Experts of a small language model.
Size: width 640, 225M parameters.
Experts: 16 experts in each of 11 layers, 224 ReGLU neurons an expert, 2 picks a token, a softmax router.
Training: a variant of Muon for the experts, 554M tokens.
Below are experts of layer 3 (counted from 0) of a mixture-of-experts language model. Rows are named router (the router's row for the expert), gate (a neuron's input weights, with its number), up (a neuron's input weights, with its number), down (a neuron's output weights, with its number) and show model dimensions 384-511. Each number is 128 + 24 x the weight over its row's rms, rounded and kept within 0 to 255. Numbers have three digits each.
After each expert's rows: "mostly gets" lists some tokens that are sent to it at least half of the time; "comes after" lists some tokens at least twice as common just before its tokens as in all text. This comes from a sample of Wikipedia text that the model never trained on. Tokens count by the router's weight.

# expert 1
router:116140119082159123134102118134127154128109118122115118087094173163166101147127128143066113143115107158082168139157154154138109146131123106153112166126078176129113137123132150140090159149115143152174122115135112112100121107137141104158156150120097116122158134091098126130108142134109062142102168147110134087134147153111152108095065139145120099135170168096160154157141150141176127131097
gate0:157118152116140103157103141117099136118135158108076157135122117162113170142097104111162105142170118127109096102131138150143140134174133131093133115070140152113112125112144138161121110144106107099145116115101118123130140137124134155102112093174158114125112114165133139147101136092123150110146106115152121119134098163158133150113129104144116147122122129104169139151129139119073133153121
up0:105133152129126160146117152106127135148116166117175097146154158132149120169146157135101110106124152123129166103113141148100124143102186091117127111136141125152098138166138165109123119144146145104122081173111111125127114141132120121124123096102104127110163127163057124143106065162131173154125128123130152130116147131104141119112087132108161134071093132114151152133145124097189136147122
down0:146092154077137092142116120136149122065127119146157120090091127128143113114155117145162143116085169127104127131120095111155132140064074168124138129103141117142149152118140140106128124150158124137112111158148154129153122120104178154152107117135097181123103172095147155115093115144092090146131126111148162145116125121119137154194157133157114107128125152135134098089131162147104133095115
gate1:098186128123157103151128152111138117145168103131147099129155144138124126143134166121167116120088143111078133124143105125155139076119099086121128146122121168120123135119097112109176141137128172176099141183109139169136134122103078195128164102164129137164115176114134127108084138109144144157134158110134092125111136142147133139140113157106113104115111143103118082130138111154178125161133
up1:101138122110163115129144103114128132104131120115125118137159111148168116099117138109120093115096156125178147108111087101179135105117121142114179139131132150160095112100129145138099165129090140142116125101109134093125163100126102152112125158120172133121125174144145108122148132128136064154132115174160137150138122131133160135174115159133107098103141147137144115131128107141193134116131
down1:160098137120151088126131114119134133173133117125133134109120083141124147126108161135118143144131104116108150133134106107100143126151132153116144109126075127129120120115147137119163152140115120100083169115095123114148122105079131127114101103149135095146130139114119105116135123141124134142125158107141096159142097112152121123152099172079130137126135138216141155150115094124119110151097
gate2:106134135133174142133142097100110093170147136109144150136060132106095157145125139125128118143127139133122119111097128084114135133170114092082144129065155099132101113129141128086123117126142131092133123127129159161141165124154137154118161119102155083091136163143110155123085161111116092124144154160144099134133114127125148142114154159149117138101089088114082147104183130126105148131113
up2:100156147081151116114179114130107120149088119135110103101099103091111120145127180065125172152150111127109152169144150153120102136120177142126100128162159127120145125145150138122103106134118132060092161126148116141103159128165111146122112123090139134177141134146156142121113053146117102126108179156147099118105112169105144127152181153150130134183110111132131150156170114155146134138117
down2:174067173161135124106106116132108132165160156147160129149118132120095145102146122163142154110148142129109119150140113149108143068121095123153152112127083170142142120110118093056143125160147122175125116147082176119111120124151139125132112134127104149132142127128121160118121134121096128083133127140092133156164165118145178096134114124148131111115114140142117109101131105117129156128144
mostly gets: "\n", " |\n", ".\n\n", "\n\n", ".\n", ")\n"
comes after: "\n", ".\n\n", ")\n", "|", ".\n", "0"

# expert 2
router:130145113105142101103128101124088141099164147112114163114137134112143147129139154155157115088142118113131167114137106143144115131151169122148146119120126118154148132155134135104110139131143160115119118149130152106133134119062084146091122162123150080165120167158129115096104163129106169083152083111096145140134099134132137135115122122128134133133083129147128092148105140131147124123122
gate0:112162110155114116125147099125134107143123056117104171110141135163142144104149126161149147141130094128134117123110135128150110138127135148127148152125104116136092144133152156101143065127107115159144168142140131146098119126104141109126119180097130107141138120107098159139101155155117112110087132064109148108199128146138140168115133123148132136119120120136097139136140170159139107139137
up0:128126168118112104122115101125134100103141119159109118111135121134132108078130114137086139123132116150102119137130130113145146151136124166118113167165120135127140103169146144152068141091102111149100140091137128076137162159139108139126123108158081095075108149167166136148159138119123088132169129095129129177124143077115156096170106114102123130144150143081130140130139155124108115176149
down0:115133176123125121138123133117134175127154140148111126144094100159097130139135099181097101112106104135110142164111141201115115131120132101152142120156137126160158102158087144143114162165136153143176141156114084141153153111116120106118116094136114119135148090109126164170120108101147092122107145155141119093130124123100174108100127160153095112090102118109132105105104099132139093133174
gate1:109162132180111183136117081104101114112159139101106122129122135136144134116128116139090110166107131090120114119121127116143177104151085148140165170109113156113121122129159157138160128149126098129110109113147140104188171140148149142148126155137169133127121134116181127115117132148128147126157097147139103141150176157167132132111133072120096113178125146107114083099155132138143084089110
up1:127114116126093127077089129130130083153142154120170109075109134133133136173123124128083158143117138159125115099131130168085166111147169074129154132157121126058136145148151104147090127137105120133111132111099169179100134110108103099150110162125135110127140146148139146145147114134101121168088142125138132140135144120137162130103136086060100131124177156164153131093117123149107110159126
down1:104090098109135135143191144127113111129113107116105154117157147135136154147141114140163171138158139073113134120101141101148137200107123102160109122126127158112142121134115115105139122133106102160117078123092157105123134145127098143119137136111115099091109118120104080105146129131136086126175142128111138134138106105066128141131099155121108112108115103117124116117112110144122119134144
gate2:117119075107163120098113082111133064123153146109096153167131122164084144155120098150142147136162159143098111073114095101133176122113120141130141109144108140138089093114109129152131131148108161133085116134125170105116148106155157114174085118108117142130120098115157161123073084154108125103156150146082139106101119109112168107124137130142131143131157125100126146088114131139134153097110
up2:074099113120111140142138066111123079158128128117117165181107078155119180117158121132136122118149131100113155095180150098104165103098087145148116128160128144101115144121182095130178138135123117119121116147129145127109156159070151114117122112149090122136152128098178104148109110169141100153112114124138111164128115134110125093120130149126125103111141126162169153143132102109149143144119
down2:095147134145112131140124163113138164131087166152133125126149109170116163143102081142081124150182066140089140146150119113169051130152118138131106131103143166156112130132169158148131135146140097163208153086114120142141134137158126103165169146113136129132103172125170140126145088081151148092124111129101151099116103136114103102146093129108144120139094127144140111120113068106095161123117
mostly gets: " other", " latter", " two", " others", " lb", " MPC"
comes after: " ", " the", " in", " to", " (", " his"

# expert 9
router:145145128123099141122140151097134122129123154103120145116101097124083096146145092151069089138109103134167107149119123135179141152150125131112148129183127079162122123161117117098117134144123151119110102107182117151137157135138105089132147122143118127114128159157136104133157132113127148121155111129139128056124121055104172116149163141168108141099088172068114104128134120162091155149147
gate0:131124130154112096121102108128134161108146137167130088120146135139114118124137123176167137147125092141170131115139174114157123139137127139116109121130102116135129092145092143160144084180151131128111162118129083070151131141100086139098153101132144172129114160116086101102127141146097132116117122088113154117136135099100131122140135181151140104143088110103117103143111122120137081096122
up0:138138105103168142166125137103124165150170138123143104138150124116110156125130135143169126145111139129121138115145086127150139112147088170185133115128130148109128130159122164156110101125124130124106148117123103085145101149129146145085156105127153122091117150094076141133162059106111107107093141067135096150095162142147123105098128135129126102113080141090066128140132126125144163089105
down0:107119127122124115086140120134125138177137167134141145151144112077112117139138153144142111146136081101147096142123127125130113091142130126126101144126100115178141153138135090139104098129110165120130124119086062120080096141109131123102109154113127107175119093131063162132123136110109158109147134123146187144097151135119092106119147170097120121083123159123173124122122132181141118098115
gate1:128162122177119158075149144078115163116130128138116127144091137149115134095141110117145135109131138098144141088145118179150124117105136130158154141115149134170069135154126143139105140159145114134124099124108121176126120122112098144117123160134133156145154123155115124123143170139120107154148079143114118114109147128125120142097121122126157144131127086107117096130143103137098148108106
up1:121126124124085093116100142140179107112144131123110167124070150152184111103109147168093113121121155118117137146147136137113191182123128146121136137152060108150131171159140109129098083119121166125119099146158135130127122063123113134155132131159156156136140091138161146126147136143122115113153090150171152141126154134159163083118122129106142117175132095105149128150171181107157113101120
down1:112128100122112150140142098113112121145129140129112142167113144150086104127174162177112114118093154111105148120165090162150106141123112097139130120139121105147113134140132128112135146109087122141117122158125141135125128138149156132109127134146120142098115099145101177101144133156074187103095122123132139104159136100073127134122116161157128129111145123115127118175116117134163111154087
gate2:119127111124131132128122136139109115106106137129140126142162159138094116142107120106142165116128128178098116103115128087082115065162125141115129135113147126147116140115091124077137124121106116116108148111086146128116147147156123166121147126113153138072131149131142114084096147135119116118150121165157107168115091104179178070135126150142114159164157129095126136128097120142083104129096
up2:136122099106078127109140148134121110151116148152159108138118137123107082178134128127141155100156098154129144068126130118119127116167150088154128143083135127129137135144116106134133104139187135121062104125121126143099104174148117144095168107137124117116155171133140137057104142137115138117146154117119149188135110083125131102124129142148127118172129108105106136093125107162101118122122
down2:178154088107116116126120139171114117139155145114128152162123147143144130165076099097142162138082102186096142081083099135085067155108162065136104131152144110112094119083146122112146124126189113077124111118109140140142138127132116138115150103127107138180136122112120097134094149127127112130100146092126135177136142145114114086162128105139134156167126138151079114090100123091157136158115
mostly gets: " it", " It", " they", " film", " album", " School"
comes after: " the", " The", " a", "The", "'s", " his"

# expert 13
router:144144127104145125117171145086167114120123109144087075099133114107131146099122111145130099124145120092121148113170117196129140076111166111103092129122125162133144144141125154137106148145116118109152135099097127131166126115149101140147119164108110114107148144191138134079106097098104136157123123119168130133137114132110100143165157121144110110128093166119159121092115113129146123151128
gate0:147146138116132093109145098073078140116124133115062114145144131128120162139106136080120126168127137114108105165129145151104162134190134118123137124106135172133133137162133161059122135128170132151159092151140098169118131106121114161114092137130091116163096145146144141184139191137148123131122131098147154135151138168140126122117157142133143166125109101097139101134122127150149125129066
up0:125106096152143091070151103116102218137142102130095115136164088134109151129149137135141112111142105130185094128139101131088102117146150116137103105083091151152106097120175115123131138139131095138130116128116098099120151129136110170132134126128087150105135142147105151139129146095120159106141152149135152121099119149120086136127090138086165097207129128150104122120152145125167165138124
down0:149133091139153154138103146112137123147137122135087142118098114119146078166108152128162131097131067115095121091126126136128153115172128104087136154100119095121110143148147119131163125136128105122126146119063128122118114105170065133120097116154126110152108180139102121130140101129114142110126124148149183129171092173115138134098134107109103116115145095117177108137154142088143144108093
gate1:140108132150108132147118124119198123105139112118108107139148083112129111180100121099125115114109105132124151096174108113157111168111146102123136150153116141111102124108122126118123119108151118105127191117125127162133153155101144157128160118121113100117099143110169120104077139141140132079122174143094125094153084118154155150162101171118090090126108129182139102149168170111162147120130
up1:095095097151154086137175147092108147124144116080153134146163116117126112116098129137092126102141108136119120146141138116132133135123123181119153144085134092162110125109143087139095094148126118136173104130111172121107188144151131067115112102135125112083138151120173135119141118145129153145169147125131132171150148157121178118118107155170128140185121128152126164116153178143099102137118
down1:146084140120120136127114111134124160095193102105113127108122134102139129166141181094099109158120146147131130135106151097177088121153141117172099088105137116148093148124161141130096083117133150133128119141083114161118146128171171142122116134103148148128143163149139184120097112134162157163154116093132113158113150111144097119136160137113132124097129134119086158072129184117140149096145
gate2:125087123138141118103125151132121116108188115130117086127117134125084067129139139110113161129112103137152129133119086147106128125131112087174157087107133149150111175136144135127125084114126097119082109116143101113113101127132143147114167128123086103107107123155174146097145132116101158112133133128133110116117123144135115120079151122148152116167126066127120113119132172081105147135125
up2:170083121139130137084137147110120117121112127146106156124137124163160157082128133138109207122124123144118163159171126137145091160119077134109117135110107110132167129105113128122130122114141082121087158119151145135094116109109132161119119135115133125133168139145134130130114171144078124090216139097126092134111096102157135145101109126099162144104115169145154104112137127150079089128145
down2:186104083120090134113137118127160135115161139105155124093143133116122116121127149083123139114178137109163145114129172092138139129170109151105110143139144106161099120129111091128125140162132117127174127134170122127151054117123156123108141136102118118158117154117127121105138111102145140110126129093093100090148184141172089176132152143187128124146185145131132119118146120150087096102069
mostly gets: " The", "The", " her", " his", " She", " An"
comes after: ".", ",", " \"", " of", " and", ".\n\n"

# expert 7
router:108114175136114139140133118129146122126114112111127123111137102098094123140072110118139137126149115108119108115146154069059102141154101067108143133117090140133117127207162073124144152154124123141139153115138093120167135152125156109152122136102153168120106140160116153142141117118136124147129102122145115145124105131091119112136143141101152085115129111120140113144155153123110105078103
gate0:102118159138116151147105117159167135089131113153132098113162117099102130079119092143102133107134143098141132141146093111135110146116118132141166092108187099148068121121091113097141129151135172123141149147113156136127139140101133104155144106176137123093104120131112102141107134150133177140123103128118138102118144128148136113124129147079132083146151106149111109068119102144150128125121
up0:108122118114135152119086114137139108145119084126155140136117155102118115149108137149123137152141116134133133132091163144151185174096143113157105175160147120126121102097136123154127141101124158139109125141171113143100173153120158162129135148073119128139146131144106126143142066154095149150129157139117101143123112168148126110082076122115112155140105092177120160057147145116100177186129
down0:116105097122149163142140135123128156110187170144136098154157104093140124135140078126179112074108130107116139116146104172152169130146140147126108127105133129059090130143147150146131167143114122147102142139186116126106121138154160147137156109124167136147131156192077094137114151121138135137148129144146125129124111160131164133170116111128131148110142132165143169129116111176090116113131
gate1:138117109175126128141194157140114110125157113145132122156098118142133064146133145164113133094070199101147137075134136084150144140134106159133106147087147127088139181134142181123098115093139181183149143156106157122150170161127120107140117068145104099104127094152153133147133139175087122138150144073110156090133128131111104145101164151162152142123147114154141129113130140111164156123131
up1:128051131146134143136138139120157146114142156129116085159142112132158147156145165085117133098145087102184124109112121160091119056081130104121077135168152159117119120157145101144127156180156154149162185106141146125136128168126101116098088084079156140116171163109143112140125107116099132116105141115137107122143135151107144124191090104102116156091109131134087125097125120145123096125103
down1:141125129111114097100156095099146125138149097115094103116118103158096153153090182142149152095128136130161147098076129156121121148096152127182119161112157127123138191122144086126132082158110164102103169096107178122145114143080128146103162123119144089127108121145158159134141095143157136086138138134080119136117114084137088151126091148104126126101161121101115112138153119159111135118142
gate2:101115083111142102146132165120164098081123169141097178141147141136146127166162186099121103131075118146134127125144107163135096141115119134121134130132132117137126128096105159148115132154114152128099132142114096114128100141137142098127128131112175120133114117083122144121184125144135156118135109131121134114137122102150153142140146093113134112072104136073119121124118121105121116142087
up2:107109133152087136125101098081088093132120104138129151101098138103173115115090116123117125131125140124155095093107133124106131156106132151141139105150120123121126034113163133154101142163115122104164123150118126134096099150137123114117119097166104103168105152098126155070159138142145100074136097103121141131116134111133108071119086086103131119141082126125140128117146168131154100120107
down2:113109098125146148156125124150139172139152126160101130126111136155120123162133142119128136102123126117162076097202162097143116081128095154130184108141118083132178118162116132071143108122136121123105092128142150138129143166129152132155140100129129109132169111114107181139114150078102152113135111089101136175139162145142067100084122159136143158100114132163119127127140101136115111155135
mostly gets: "|", " at", " in", " during", " within", " Succeeded"
comes after: " |\n", " at", " of", " was", " University", " part"

# expert 6
router:089130141122092112124111132129139092134169140089138142157111118125173155096124124126148159113113103135139129117130143143172121142163167119136123096128117175098142133144135158085135141096118161133108143135097133110149104144080131121111131162176123136148170110123140152166134125163119120139146123119148128159139131126144152119172098122071118175117074119138143104106124144111153129117127
gate0:117154174157095113139114124080176155091130145143110142139112162114086128184119110119146220131126174073121109160124127098118168092165121114097149097129159111140140094121090086086144144112123188120128119122144143126119118144134147137166118142133155139115154140133136072136144151126104061084138120081127118146121123106127142127063110120101104094065135138149191124134125142159121152097108
up0:138112100130166077100145137111132116137119145108129093056148081156150118133161094117098145131128092107167182133109134167159151170104117086124168117105131132126126144079157136157112131122082125111123146146166125168135149110148151123152095094140118130133153114116154034120108112145110138166107124144146097107123142121082128119127132152130144095155111093108120116132166096136153111126178
down0:068132119140144140115154120126097098138135150137090132137145105121097097114114129113125094098152163063147100099117116117135072168175109136125131149165149146136090130103119142121125184143134075133149167202162121144089156159138162105124165108114127107135097169134113154104139110113094162154171087130072113118147150099120099122131094160118143134144131107150146155141091089120145146116112
gate1:110138097110148162165129121107143135138124096116170133107150109156115145104172105112127135146088124124187134119096153083112154134169132100151108131123113126205160108141130130126099122145133141099118123111150096159180111115122115150134127107065129117122130132117109140115081109118108168105169121131116106095125109106151160121106103101142096069114180152116120094164118124150119131112128
up1:077146099112172062138105161107124132114156154106097128116143109130157114098131153116113154135100074126141116138133130114091153133120087142116104142131123138137145120140169118130133147103132114168157145096128093173131119136123122141129154128117137141121105088134137116116119139103117168165101106135124113146171133105149135155089112102135093107109144123139117139091179168107158127106103
down1:099132137164124123155103158182128137093127135117139098110121132126124120128150166175136078154101109125146122098161129140134121153110096113121152156125105150085122059158124108154123105135092156155124127134156115137099109133107128106102110149141105106136173087133144110100127091109092117119140118162091100126156076128129064142208137154183119154142098096130120114138166165126153154151133
gate2:149123143121142133122133141122105116095152102139108145119145155112132119077066124095078134098152148116151154110171158111117121153101119136173105141129142131142156128102084135100152150092094122113150130158117099144120157130144158139124107155179202168116095112138093138148108129130193161145080109152111125132134106113101136113140123161166175137155139145126191130183128101185106136104149
up2:141102132084067127099109125138156110154124079101133125082138085119104149111097113122136106129124135098128133104091140169154138104131107129162114099096109134140101101068152150107172131143118095127154129137128128159171168140124097171135139089148121081141096158133120126139161142159075125119111164119149106120118116120180121162126127135103119111105086154124108118183145134141114121131185
down2:123131146129109152121120159118149112126095170099160067143082130141113096153093117105078129126117131104125148116084085126141140087118095118130151112153126122116130129136138115157111076101119149095133132111153165138112129150089174110154133133162113119145136111164092134150092120132166134114110112158144171128114133121079152137119149152175096120152147092148081150104169132143134107130113
mostly gets: ";", " |", "″N", ");", " —;", "°N"
comes after: ")", "0", "1", "2", "%", "3"

# expert 15
router:087125099133109092131127112136115120115101081150147150106143154094137137118138152105127106144119166147125158136133114151146113141128162125109135115140157137119141170109130155134137121124121133153091129131090125139108115125111168188127132068173082115109114130110140119151123170136109109100134134133147116160172131204145088142136101100169151102084135107092161137137141115123153162153105
gate0:156140130119103107175118117063120133105121159098153144139134148092148150115115142133090121113123129154151077165118106085117160181115152119159149114132109139148130126112170181093136122105149104164134106126153118114125161120117126109112106120112132164108154129150109146170141173077122128154134105137126139132143136152134108110130140050142127113118120142108088141144121138077094119171121
up0:111133132148109168104166094138147123150128126122116131104143122124098149142122114116097162132148130163107105119105140151163125126113154165139094096134167168103100148110147148137137155106135124095156112157161139121110110140133146171126113186124112114141157103129085109147106175115143130123137117134147106117130113121158140175155103154087099102163120142145139125146070153169140106124114
down0:166130131153148174083107132125137112161169127101158158128093140114170146107079133122161117131128094140113156096172133083164121125143140157073147117124136094107149128107145124145176138143112149122096113113102073099130135156143116104196169142140111110095128159148146144179150138128137148148147098112099115141108136140117143138098120159113098107154124117122156171191125124124115091171092
gate1:130125151152112171111089108115118116096121149129150163127157065120115122125128144137106131143157130133116113089134141136090124122168132151178095123153159113139157159120144167142161117133121111132118116110166116135116161124143129162148159136150158099132124105121125103144147150120101154174159131125146112159127169140167150091127138112112170144141139094134141147109120119114131115136085
up1:071122138148193121130127127120107110133101127077107137114129106152112119091109147115108160104142165148104130116121133115138117091115156135130093125146160104129141160123169122112078146131119144157080141080097128165124151103134125145133138115149130135107100153135156147131107132133140127065125105136138117139115154116136180120119117108122150126139108096177132157114128088153151135080121
down1:125131123091129136133123153155124125128140124094090182148108086099176134168106164118120135106132173126096120125128151121090138124106136092149134121142158102144158100134110138196161107121125139091122108152156103122160063109109127108125116127160087160111144148117108147124113156138096117127105157158134112137160151126140154145103147123110124093091146157153124149137127159124110116143111
gate2:113165096124121125145084139107101121156129135114144122129131155136123088094121110147105166124141123101090107163168129142123108158111161166168132097111150133143135159149139099131118118159137134107086117153193150134123123132133176121108154153116126100123108120166141140101114151131135140110140104124121106129094153112122121100081099099139125118139093131126115153111119156129123140125145
up2:151130137163104140124151156079115084152129137161195127128135110139199167149160084162134112125128149142138088113108163109131074125099115114121090147103139120090143100111145133137167109096102171098136125131143110105103163114120151122141123124160140157103156093139131135137122116130119156126172145141121171135111102169130133132153150125094082124136119130109175136126158157110069174113131
down2:127131089159124196144153150126152132101152112092138103134120119142111160129196116140170103124145129152103103136128123139093138091146163153129136146137112105127101086152136132149104130160186142139131122082163161118184139091148094139102139137127125131148095151149153148127161135099139115107097115147110107107119125162131107101103137149134140117143093121119138127129067096096166137121090
mostly gets: "202", "201", "200", "198", "199", "197"
comes after: " ", "201", "200", "202", "199", "–"

# expert 0
router:115104152147162099108113133117127117142100080154115129107155134157116142144110133123136159147139183187119127150128087154165165154162121164148078135110120149123146122093097120108150130140135104159112127167155124143132133102142097123116116130120154107081121127107141112084134143129111079156131129133111110130118143120140120099131144166086118127132109063145119152082121105135114111118118
gate0:100114128145179155119107104136141103098118092156118129147156151174158124095121138146120124109151141105135112142141111099122157149101142120111150132155149133145067165157104149127125107131080122149114145115144155155132131100133107119177096143112075098128112141157129136163074151101065150118076165153152159151157122154115108081103121138118141147191161124137068157105158121112169158116088
up0:137067143089119096124146114138108140109147145163111147144109119120114142150094137119098120106143176128136144121107138103169116139104150139161125194116132072157147092156124146094144134101086087118109172169127112092157133124120137140179137088119091112107148083150146132093092148143121145144180107125142167151107121114081150122096111165125163144113169116124137196096149134128112089113099
down0:098128114133127151078118162123099105136161141167151130149152144116142184129103134142121175101155115137154140121109133117150112106107112126127134125121111103119092077168144159097127130136125115097125099110148115122086139104115126143121154146107106159147144138160137131128145143142119093115111137141136154123103101127107083127124112188180152143164107128138141150104127121113138092122105
gate1:167174133119111162210124139141112179180114145154151135134113157133089063147129125094122133131158137078117124107086148095145118104168163138130163121114127122150168103104102191150086113120140121121140155158085108102151122137140140119132104151103123101154125166122117110148162119164098182121179057090147130127130137133133147158138112144109141113099114111087128126109117122122084109091151
up1:123135095131117177132110092139151076162088081097091161132127130133120138159075104079160162142106132127071153138147124085092141096138110141137123115149098114120164106120140125146132103092119139062174146102113147121128110123111125090153096150105134119141119083133135098134069127094121140113115172175097102137176106150130143142113173169110128110118127119130192125138103100099126136164119
down1:131116152108132134113124108106136133117116163120110102157099190153082090150133117106127078118130122080130084100159115154143134123138147175086099113132142109101170143163160116109133105150132141113185115141116115116143115141100153149100138094108131128127120128141129121175093176140118123150138116079139148067127117125175133122090126093122143114130104149107105119116117127134119087146102
gate2:181153154126118128095108103129097110142154104122151091100143131104110112149109105155142109120130207113141119158197125136134172101118112145157115158108092054075128159120164161098119136098140165122159151103121156128131130163127134134129131153121140110154139080170195143143131117120137109132111136120141180153146166145104145101127172148124134111146125102108118143140158115123147124111148
up2:111115161115153139139128094112045164135165111148091108083152125086123141104068096131088162115151110169140135152130155126113137114098158097134124127145155140160142137137112183123120089102151144153115098091120106144098154105094112117128122164131155086119132158138121135135170148119130088146128091164126181133149141162124129123156150093152130081092123111159121125100164129135161173142115
down2:103135138165179119080156152154128135164149091131121182131159145149127146096117151127181098161118167127134126111148158146102137114129154105149138137132140153151129189144128093138094126179139138126116127137132196135118162125208147148155110147139132150115166134154143137103122085124169144172166102086123134118154091144123119132142134140075176106137132150132144106136151158169101127055085
mostly gets: " had", " been", " were", " has", " have", " being"
comes after: ",", " to", " was", " and", " had", " which"